Experts of a small language model.
Experts: 128 experts in each of 8 layers, 96 tanh GELU neurons an expert, 4 picks a token, a softmax router.
Below are experts of layer 4 (counted from 0) of a mixture-of-experts language model. Rows are named down (a neuron's output weights, with its number) and show model dimensions 0-191. Each number is 500 + 50 x the weight over its row's rms, rounded and kept within 0 to 999. Numbers have three digits each.
Before each expert's rows: "raises" lists some tokens whose logits its average output raises strongly, later layers aside. This comes from a sample of Wikipedia text that the model never trained on.

# expert 70
raises: "itarian", "key", "DST"
down0:478540548470562491605565557514506535463404417490497571540473489536467560477494459478534497429485546446462550385502565539554492359516532508469509450496451491504469480480453523419433467508471485524570489533471468500538549517433520453459542430419428507470585509521501519429486469487529513521514493566430569451389499510556517411560482502521507476516577494518454453404520581449458575470459487591495595503458354565520563459517549476507440562516535500536557475511484552500578518414476510546517482579440485540457591460465536450465490537521588568474457490441502474421436494483569689447
down1:382498444541525493572494473553521454444468520589542460528451416501532611542545507534529490529467566454474534456507584462473460441407498533527501438416504483451470423486412410427565524529550512512544356503514433478583485410565608562475542515576474451469515460569521517545496495465507524458608476423522496501516519448524447475575520498557485502466429430537474420499530482610527569477483618554559494494477564451474590531469540521573408573558512514405590515473539449516525585559473524562441512503476457503437471478477492511477598495478476448495473463568547519417477494531474429547
down2:509474473534484455549446562448458451533472527577569565433556572561485535515402587530523587526541524469453560470444446468470438488466437481432597528438554512505505458484481487467541412533414417489593526535519456475519505532514505543508448461498575471602635405505539560540453464532422497530468502508576498521472470438551468511501467585568502450533488491375415498497531453543549486510545574581585516501502428515496423523451486456505503529485350383445484410468465525414454437439551467502504475499479509514578465445485508538583460472494462395507464563453472527457533588567494464481

# expert 58
raises: "ogue", " Rights", "ogy"
down0:387618519564523431462506515498458497483522557514480486524556438587508467462545434530564524416498520533460470530494499581491446466547551532500515489564486584449396477506467579542599487460552457379509458545524565505491520516483377476499534498590511493511446503476544497454472503509464499460444619483541462405512389494432524472451515502431502548480420472575516537594550474557546401443499525539517477572505435595513462534449547495467508458582546445475531537478433555486458531571576551498402493536539468478460496407481559482510504576563474576462553503463541418537393419483601535519
down1:595492503451440472519427498411518455493514460510548433435488499533531414428463528431509422497462521535553495484484459576509552412465572581477502531465596542561490490539541609514424519566470558603528565472491469486549518465520528497500504387438484528469476518346502451476552458519490478556579478520473448538498531489452471531515476539591440353493512525546530462459536540475510539520494550481523555494482645416472433458499389540465397478518458470521553509414539580594500534498500530556497461515564445516530450571546530490576558545478563500385506419538555457459490499532522405471
down2:439415499398450491429469488540570547537470495507474492539459598491503495474424518411517564537450551412449569537501622505495482542562531500456513487511509484543493476476456459453579390486595508475505510579531481499467544465435472579593521492473492438473591536398553422439512559430528473576443576510509550494433426523594581485543464508527608408564464496456532523543423481445501524452502480458530524524507426489471504485509510463450492477553437526475471525494393488488543408556560593497588455532530475408533486435530503516467391469430493602542599508516462479536552492579429481461

# expert 12
raises: "ğ", "ther", "fr", "gu", "itarian"
down0:579486503481481559545450519555516511463530379455478472465457482476522660508519476463372508465488536407540549530473429535472529535495496442554610576443497511467500419533434547452520500504476549560422519469502510454476416492527520510498506407500550568501486429529468577418485536562411498464508503423529582592576453468427549602504550575565521520513574519518474447540483542451474430473525508525545512521499565474508541473486446433599487632458500529455491519441464412504568427441538534487549590558519521444536541449589449405492461482432511508413481499528520555471474522410586470493
down1:499514539578490476534480571502446607561449499540506533466514525554495477507542431450527468420412506559598571565539600522489494498449545486499523509485541504421422489543406513477541551484499486476484495479508509433524538497522536488492458474398485532477546521566606535481490486480438511488490479430496486602542516559409492470542600563450427511558495481471531522497419362492493383468484499504559473544452517490462509437533457439502612501442439570582484471447511444419524648472530463546351456523488514554474433539607489556497501480420590442534428578490510456531445571456551511537
down2:470543538505432529421465556497545520487508446513478487496451531458528507513416490436564587478504479424508529507568434476363444542515473513450481475422515441516526604443601463488592544543505451491460637448476591416528500476460426461425521414465498524554506501443486512537516469557562521519497506502500470490536446477412467429515517527534474558547411467521443497379460463539501433454499487558535502595501527545513555549436476551493507502521543629538524514463445431466454650517585574453472510519519464527578441533534405592534443433413478536564516457448559430479553504556459524457

# expert 81
raises: "encies", "orship", "igation", "ship"
down0:567521528504464539513356453522487510564480443347484405516510555571470446508401512567597539484460540423491441466460509525512561584562436417452551480479495492520473533362504536525485511484488465582566495623452481532490573548465548504440538478368516486479321529531447494483469549496465518499459549492514577474458540490566474527512495461580529485484483610537480551553472599499506461499489388538475517571436568492515509565555499503473448540566501471489504541466482419537566514510506592493554498563406507494485527483519441454511501439452543535457513530479482524527451628506489507510
down1:548464443541560512538552562505530468524573412432471424551539481571619452441469419550459448548491551511432559539571489536583554500446478468490576389499502471539492523430486513513525545435455514520502448570471531404523493490445448489450551395556409610494485479475454421484512545524482410484498542508525587547399510566500464465521424370445509565539567495497533451446527496488436491462483457574561541446522492497437554470475423541649575483522398524537456535493495513514467546537504539445440606529500508392423457475537452523498533486473466530487550528471595495519530455526512439466
down2:412536562522488515451460566498497529524528476504455477523525504515492486554541546467523555475533510449535487518455505539429489507472521534490432518508513523448428472471489495540372573434566502505466430486557565517538492536554503404404397504522458543538502450470453504391424494487500366440538447538509558515477488509561502422444521428468586435586404500519605578574462446476461417390500507557506542538500472498512483445562516536569458487490418557472537483553462546509489599540537491564543483556488553610499564490566431495546592476484445646519492504477413453578504362509486527557

# expert 116
raises: "DST", "weight", " acres", "ances"
down0:483527556468552501546450484532500480484475516440529589444543557568410461593449502558481551503546491465516507434437474490498422483429514451476564549432513516482559491429530481482438553422551440480509555622536541483570513562515468469431566456461567613452436557425462450434518463528394521629482505460491610455492465464585520514524466581476512506573553494525507462454547539537495474463477455474575502467505418485456513443465522438456552477580438549546469495506501438367482497496525513514458527554506550576472513468343625463489537525485419540507592534414479503533535475477419502570
down1:565418570517475511569530485538492520461499539529465429425497562553485493572514452408496457524441532492553518505518479501477423475550564568534624435469529542555501518494440514499503561510479534519468526522467497574430617479519508502486509529567450517498488512618398485524404511530459549604556403428550451431481583407486416533457441527529576568411468497435427527499574516474463565425435496494542467458521512542435496469503452485518519432472463515515525438553519500583563487477483471514431520432449473505578443444566603494563529432465473462584329522504406519570504477534501491550
down2:592516520520533427547373520558507491526473559555542479501525447497477474525510553440494462460499469556366512526531463507501419535525504586459455505411494504474511451547583476466438482523571475479457446525529470421512532464466504447509535468593517489534517498525513485518548507534463453440527552515493443558523526528462474497532489471426485406530572484499531505563465482507507489478469527489510497504465459552390596516455535573469496446588410485455456538456493474653486386476529457408503589580539514554518309530479554373577534610478519512584504394469540576519421460448484539525

# expert 80
raises: "ailed", " success", "½"
down0:478502501619531532432518481697512495507450445534582375488545486527539468588478574520522519569393467462520492511445447467484505474503499476492470464585448417567542458470467471626442481466466452535507491610512542645458490589459575439471458474505520544492456424508436589483490512581517495507538485495528471582456416529503472495568463505487553539564444469394545534468455425596392515467543474618578544471512488415526498509544524485558495547528519532447535483480482448502477514480468443468565543452498399459553480427434496506518506478514491576451473490457514487516515480461489576522
down1:464417514487513403562467436548510529559520452504419535552547449537560486527470460440519531560586463576494576452502485494556508420429552597503433528539544491462609498470546453518506453469539467410484452500393466489546457545375456433543526481475432455474541487396599484518496515486432543405477494525562476541433574508546436566507494549568457439521495427491541439531337589442551541509591462517474526554486524468504559450516558565496476460440450562489537442553469468531491452449531520537507481457426547497577448541572512492443547529557494514551558488465422511552599574549518509539
down2:539431438526457525525472429475507445575427427487550424493532590492440597505502583573424542464561508473422524473543464490494503475541535581541579506609436523457574557451463526458553519437531448390562546490477498412460450630585489464436515546595451622447483489487457589464540489528426474500565502511538516471368475449570538502566504499533525457543511524424490466475541426477498534476468561524444517505453491535579502485532532559556510527483526477530425521423451466487455456419478488506475437493508492519472537516487589472512501501500552563485454449518647418620524422487480526478

# expert 100
raises: " Population", "DST", "day"
down0:536515459493519475491434538469474513499506547518465509441514416556502580470431422482459578405404460519481503496600474416493453549516490553532482485579476481433505578581577532577561588508519484415424512388464556514470517518521537474439540373562556458551576507505535494342521517521505531457528537540529472508540562538580504502475538453490513597516509498512493502557576515553502563502488532583498521504416446515436494554521441565419477455495410590491536505506461482548515468507460533538591428418476512520517439575488564454421548643471431559457509477522466445521497450386564536525
down1:440538550533498521549506437509553530523513511557512526526478515461452436464467507533474559548535495532575483474544537490510418488500560532417533518485402465495492461443531509507602523540507521517532454499371531516457442512521573437562512578483515480540492517394419571489479569470593511548541423574401543538407554553435564504569433564581558556480445466496481444385577581391521466435563580539538525561466468474457408416480478456462498533527388545461526494568533468518569526525483514566452439496539470500442523554484545596525483499586461532556419483437440490507433587422486476427
down2:482504436523493559522582356511528493498517548523417426537548538479398590430503421548476490507562593583490527452499461474470453454493483525455481473443478467580436503545534420449571467535616444436520501557512574514477505469527484431523503472488621455504520497508475445560430553461504503461483467556501435535482506549443510572468566495416489483489487506485507430486517476528438483596470510433409500520507507583542442476544486412452427566531424586498480548534485504546403511566560484512443606592462530421498604515466591541513473563563455521497425569458540511476605398487476460529

# expert 35
raises: " in", " of", " and", " on", ",", " for"
down0:444602430486574513408555553459501532457495455432485494583382494544515465518500516524525547457512489566533542583466470392411511558570475465537473532496569454556495500474437505575455543455605419548513498445530457459452459427486485436668453518536553574478446472434484563455453482571580426469558501514550544569414417526498426534471627474532493516541486503491519434434413544458466480485522511523417454495480549503520522532501495529464457533496506511465624436472461515514500433544490597521456543474459554424524434487584526479435573482447411566547540494470536502492568480533437514483
down1:430473415417503447497471457528519446380512494537482487488527486450442477532538445459477454450427487493611454560473489511502511461429514516477510430519384535466524434486659492407581517486516495542563482540533438472459430511479431452586469559575563536504559463439491423545545522483531533513446564493529466537398437532520570533432531476487527510459526484500541633458514513422464601478558513482478428525515433433558574504495556542502558457625462483520449515450477459491552506497468480435516535529503487553500607505599585502569469471574504573488446496575382523458538499434577486542
down2:456497537492567549474438484496643432582460419464497482508494480478463523488647521452558482461556553483450547532532465468560562482586530530424586503426451501499556437483483483481559483441452469500611545403522533525445541527479474387548453513512483549501597479417516490504421493555517423578444450503564466475528501514520555563552457552508502565457493461537394430515516481461490551511529432600501441498559458515492438516495477554536551461427438455469541586497538528566410404452486586472420507494499439517493559525496458398502499577518504410527525508464495588548424503486502606572

# expert 51
raises: ".;", " they", " females"
down0:469577539636482469437565567487492463563425504468509485453559438464481472482526411518471457505541462543490349620398491499406549524528495544459455515501498451553462585511504532523488506523550580460474394478446501434494455504482486471605425594527435561561425543562548490449488489531476548561562482492547429414598568487518499491472450497419501527450556650461462428536404513434491495549548478522423553574424557517464535517478479413542468581439450469527499467524499464496476502533606457530472518528471604449492474427453503534484544472507532514527501551464512474446533540559446509504
down1:401527464547507473489493511505527489483547441544594467423490428516448517543577504424506544480480479486491536527544488553523453424600462525444439570583480556573473500483584428499542426525473483539511457433498370427487486457598494553615533461476506385555367520523534443488405477566534529508513478474477473513513419468447451434542504492487528423478570520431457533465506505513590520471487576496554470522513575483502541485547507538455539447457438420588545577546578488516536569466386514498453503553571369522544457452517523573565524515462579533445423541520517538603454544500524514471
down2:505488546535588490516545613525526500592546499459496533551562504534375443550435428584506469450478564443437510600507489484503502543514502482531501477593501571513483434441602413490546521588526508525477503609422523425604505473424369414533583562508506458490457498455506543509523539580478439497551521469530470452609503549494495508495474538519516583482540478463431477495484551470469493443558560513503483418397481450422579506575579609462476446508581524550434486532429554422523526439453571491484461506483419519469410509518500479502430554488538556440602476467519491464476489480470452482

# expert 66
raises: "aring", "eld", "ever", "mm", "ring", "standing"
down0:473497472448573517427476528480476644496530483503510469506496489551540498455498506549567522476556470394455565528511435466471557447494481500549487516520470455484508507515404487473539368445502429452511530567461474510545568450450478569531486600458455477520501478498522589547498500502440456518520439513626489389517577479540476473521581559465468504447519481497420453380542550586442475627465553476508590442545516456593446500538493457424365495522508435516647488587491455517512473455422469573555534419439411502452493499543455459473518581500603474483415532502522504478505496452498477490
down1:517480506489490540443510545446459532552521452365535552501491468520459498481345513528440455466496488481505368514515430567487531537512419485516520534610485528502592472506470537482536470431570506435550481475558496549514464558515542544468528432491454559495471555410563538556504529544525446437467467527456604372508534470489541444500456498474538462493388597498522542509533469471426503568550534515444464452404561406494546560417507424477538518546534435465502454453470547430444497409603587468560588540492493506528578584556484500463456523426540585579517542467538547544480533447564543538
down2:498592520449430440469461476419541440474503458535505519403504542464492473434411472487489521470520474423436510505493524544443447496401517501524518515550451517487525527530417484488564472546595455520455427510505436481537550541528479548523452508386568501607563594582424513526498533422543506487543494531501489577564496601566498470562519541607508566459541444521545450468621583528508516529583492527437526412509594505561474446474504481438488502532540511496455475463489592449479432585593433438452443524458402569483518465527519466522476508591418464552561461585511498448521434385569504526

# expert 123
raises: " in", " at", " for", " of"
down0:436488452419506493488570556542434527552594491463559471414497499590481498521505469488546541477577531503433501561439479361568453485486515609480485568607469420550466549553569612499456486505545563495514467518529528561474558415549463450504470544539430472540495497428460436450504441498460469479448545420480557562640482456541485507477521375440408425593482494479507536559507443490526528542515578492465514409562568555481517436480517609563465505484473503499487480510520546511569527494468485509550447484468526481551505577470421471456529457591442512466412450539512493515549561365501524456
down1:517551574410496509452577473485484501592487565447512501492509496597518508556569485367415496384461511469483405525529541480518519509519482425499576561505446538522489496468478468535551418461485519440495572492565536552495433591415523529454497534532484562552493463477545509500467496473534374469405467519446429424513437519485440495583470538476491475553553556469413566516588549596456511559579533494437477450497448520565488543506527531462439524477484558470529474446461591538568526536544532467539497520617370509458519502373409460528447509495555553565493444576402542530556461476469509466
down2:585501469457436540488416458469463563556529476535496507467497501496546469501529500505412428561604545471503466449484455459512468497504519458531571492530471630507568548521472483460477540439482467474601495468468471546515445500502536477502523567514479532340448533421515496448455499535602452584408476494486491551503398522550503601559625456555506524519527560582461479544548512576500491545509523500346560427525534487512460535453469514469510483557550490540526620442519537535443428476461504497450565405455475411501424535457502465486429452505524436549523428587493611507513578425469589475

# expert 42
raises: "-", "ile", "|", "act", "–", "y"
down0:507480529513515509579486446499563449570528508480546442470537556423456428466503476522472524486407530533458486471526518500588566436547488558488441521509488553475543512468572583459476406446558501476444460498582472523548444666443517444489524426502537604582413498431505430467486475521506473459466609498483523436457514434470449453564477391569352492492558533508552537569515522451522589524514477533503493587416474517471546511495505437599467441415502497522433452455471547538530513491591493562511639450508441545491514542439549545414480403459512522500457578452477457539484553461470524453
down1:491466492472512431535581486487438491451592506523436522456474543526534504426538566465543504521464531491517432508522470507519491580507544508467517540475498559460497430463461479459570521457582475503446556592476505554547484610514432453459521544518513468483589550502486483481442549528554403565505553374501585429479432573496543469439459510494512578522505508525443567414582397390497485472505518491396550463520452392524594556535497481498543572491456575384525525504434436534512484450515508506494501603471506515443537543490421518576457525497476552504441386509523425472412538493495431673
down2:542409467474524553460451461374540575498492476521565477533499519533509571539469522567514459501437505567542496456489525504506432455512468460450471460510445513492571437415470480445485515613513485459500500454491560475509423629509539557368511537463575464499563422559485491476453509449562590499595493535501501483361614509461541540504434432514453506509436524524557589525569535400462413497505473487592444543433452457449608477474575564562508479466538569449565579604495551503520479461511563495517424565465516469451443458529455474476499491466505506456568482499548572571456432439497559469

# expert 20
raises: "onic", "yard", "arton"
down0:476532589411405515499534487585521457505443500586492500513569550562540442532504549452492470509620531442568473605533555438483564536498488492493459440497497500549482437533534521537513438436449570485472541507476488466524466538467511407513480542551551508541456426452498537385586471508525492524471463523501505501509385425583411455449523493487451520543498530561453516599441551527455473460498570518587459422568533460506386471498480554512517477449401416482474452459485511493459442446537496509431583444538428621535428544563577477477491543562467463617636437559490529487443529534540463496
down1:468404532443479501651521525545518467510463418438441504525580516529463495449483529463486534461386494507519518445544471497467427552517546481405527510482457566539493631455503469551596496451441401601554420414547502447528444549568475600415530493476403529501450478569553448481523549508439467517518445479549473554485561460530471506518589523582586539557566515489496510495516546448516549430395437485549546528493435489527563492576564447601559498565490508516520541522518512473477520401401491593528449424502451467518473488605472549521479424467504517491518525463519480560483486478458571416
down2:541507461525482533484542472472523491534507527526541453452536432520535569519516584412507466481472537421479567538578479492602480469477507544611500529479442512431510577640522522485511438568516500467405514382408513448500509613495509490494500488476504533444539522577483435502412422517497551504483537490588400470456526325410439512512531533492417529521448600569479487531553478493489578510511421604499541495411451520431469538430464500479467446504456411536451481545526566562462415469507519557507506536518489480530490416469488492620427605485465471473511512564497515511574449543559552484

# expert 60
raises: ").", "-", "pro", "=", "."
down0:391562433560454495414443518517540512448522394470523442457520459543538436472561494516494496501499527542465553547518508480513520548530460469497493473576470507579425461565446494487483473468336487592437454521520459505535515364522482515522496581420539453476442524506512413569444407553511517526483499546526475561629402541556479439457452463525470479469619511478516550451547595482462432541507390526529537539558557518554548481553473551399496470586499575481470489486524449459568543508489529557436490463477486538481521535583472420545534547537551465542475390452504487454469533582501594583
down1:460582514449615382533592468541546532471500438459514545517398492503490494443407367535558515465442440543607534444551498456499539533461473579535433528520455478459484586486524577537499494542515439567510516484537499501425585442513425503440581455499470431460512483519485411511490431454509576474426476559526516581502465416526552477451479436539494530608544569459495531426479519466475579481572498524534514487444597485446485446385395462509452528525506528431477496471600458564548526506523511545418532463543514506493521514527500576542457504542484553475597435546394474544518557529565536547
down2:466559479674479438562426483519513429522514519508532563409495514511491495499509444498446592434448526475497625614516436521477508511478422555507503395492520495506443510481497557534479531475489518524546438404500474619463477490553480535517572479436485515482436572506479387418529516482513599461475513384524436388590508475542573436576554513479482479449513581516493575397516467423512499561484476512504454524462593489568557512411594386489483509512492549426481544463522475538482549493529510545490487461567386532503542519426476526424518547513453488517527569485545532490549526472424453484

# expert 18
raises: "Day", "JP", "time", "ports"
down0:483524588449530440472574516505420471470472482514564527486553544487441407461538489446480525570491552532527553569545506507509574505567508482449586497426496395589423482456412448516514540494515412475519536534464452586520505503407398504520609448519458561431515510398419403506410569420540477537487570485594500428441490478579514431541473513456488508486578429391496569646559578563472525571433513504449488578504448475536541554446516547486493491515465486469516460402433508520495518519480488468526511479454510565451480473524463524444566472463503483456490520655475465544488480560507479484
down1:457557467490547514434583510556542596528611444436433505585525478455478477443462521435442450471528495492479563481519488514422549475456481462573490505470459452530509503432435480554508442526509540493583576530517516489503480553418536435476411521522570537468398540553497535488470479473490600529446544448467517603514491526435405657493550426526394519550562447473491527452511469456568491435563465534527430501480516450417617523493589526486470605539460333563520440462604535534528545516547561538510539496498590532472399451545533494483524554465510513451524493478536419491498509486483499486
down2:426463528520489478501468510507520500443476538680550479568444509579550492500529412477490552462546505508483508505438433429528532539490548436498470562449562516441493458524472428490466526428433518549513408459449506520436585525600584447483421414528533565527457489552497452563468479489540506450486480490560448482537518437557545426419447526541490505502534507482538516523456492482487529532489411475599502568523504474477522452549458552502511439514461510496432492460544415447370582466548534465413592539387483415550517562544495447467446483523621632471475506556463362528494581524522451514

# expert 68
raises: ",", ".", ":", " and", " (", "\n"
down0:555513456462527471467462521621472433560475589560413527579478491427531512483473494538459478500525483611453456444495482455446504491507526486404518505528426374483481521529544488461514485593540419535431442513487519481521455492564511539464486556498473544504440470548442475557501430603509478562560571495437589427491474624521415504484530459551584448513459600525479492460534422486520524420430526554535480477436490525474536499561412538616561490446531548599616460501522431440574569541438520555563479448487612499537445494537524515395484445459519569547504448505531482532460498513478576457
down1:517479479573518484458554529501559514504501495554450501481552527446500526505469586522561467484478461499592475535524547484464470514503429446502581528323493533496456525509489447436581554471511466438553451401546490509562480585529547454534499435522595466443574450616443529528585454472564508543478459507526495448492524545588476472444420489453491494469527558486422500510511459490561462467464461497466563432413536467593462496450505606590472477505404489484454493395520518468487448585463424525397625585479595517521411602467476441495459448431569541501514549472591524497477576487504544481
down2:455553555533440440472560532589608471546451470427490516496494496556445425531516537486523526497545437548532534567426451551529615474541521367555455546536549562524499532470600505494570581427534467504503463492459531488361505546450440457465422490541426512502494427595480472467470570508451453528482453582526575548459508624483559443550431431488579480346416517465503476610479463486427474535588432516476542472457570487530525452489523508488511448494554393547446493527442496509531481530545505461460469498482529567531531590458495497507535506503417407493438504461465516503504464493531587521

# expert 87
raises: "tt", "Gls", "ogy", "borg"
down0:488477461377516483560483535513452536542468563534550533515507538423605510406532527514386572542463575561458578495557519548551462498523489504384476495457538463541492426580421460566466459583531455443543491437528485417452381564521427460493528439603501522470434497437500476555500481513429456580579561469459553461519518475506576507435438425570565526577496512378468461492490481566555474454556490565516513462514519505417480503524544506430610546563519559538534553567529501502564454506510613472495460494558384478462525544510512507483488483440500510537496526557490530452388450448483539550
down1:544523495557592494486467516566509390512460504537599534505522500508585368430498526487501479526483566547484439593456459509492495495544540561439481408524437473549559460468523483463464582573447559517427371482496530498471439409506514486449392397529487570411561476503523550520585574480505524450533492498554500450480534480488525421510413532493488402498474526488505460466503513502518500545428535409559438482448470551648438488468500584586474492423560468481544492483541545452426500551471546507497495523515536502623497468561605587469447469491431496545547485492524505514612509464408552533
down2:515499510534473504556421577405427479487532495440548484508484475477523488506472566520538598620449527515558511533524448477451411519525466562451505421467530477542523431517520553507544487510594409446511498619526501527405478508442493513446482532472445562499497465548492476480505423412575529458589526564463582585583495543532416497503559428466527453522583529562464526501476474459432462562501472570555536461433485423505524447442449526531500493542550537530493532387495540529393474578468539612563520536504478502489345495486530527494525528527624475475511432415432468497484529431508631542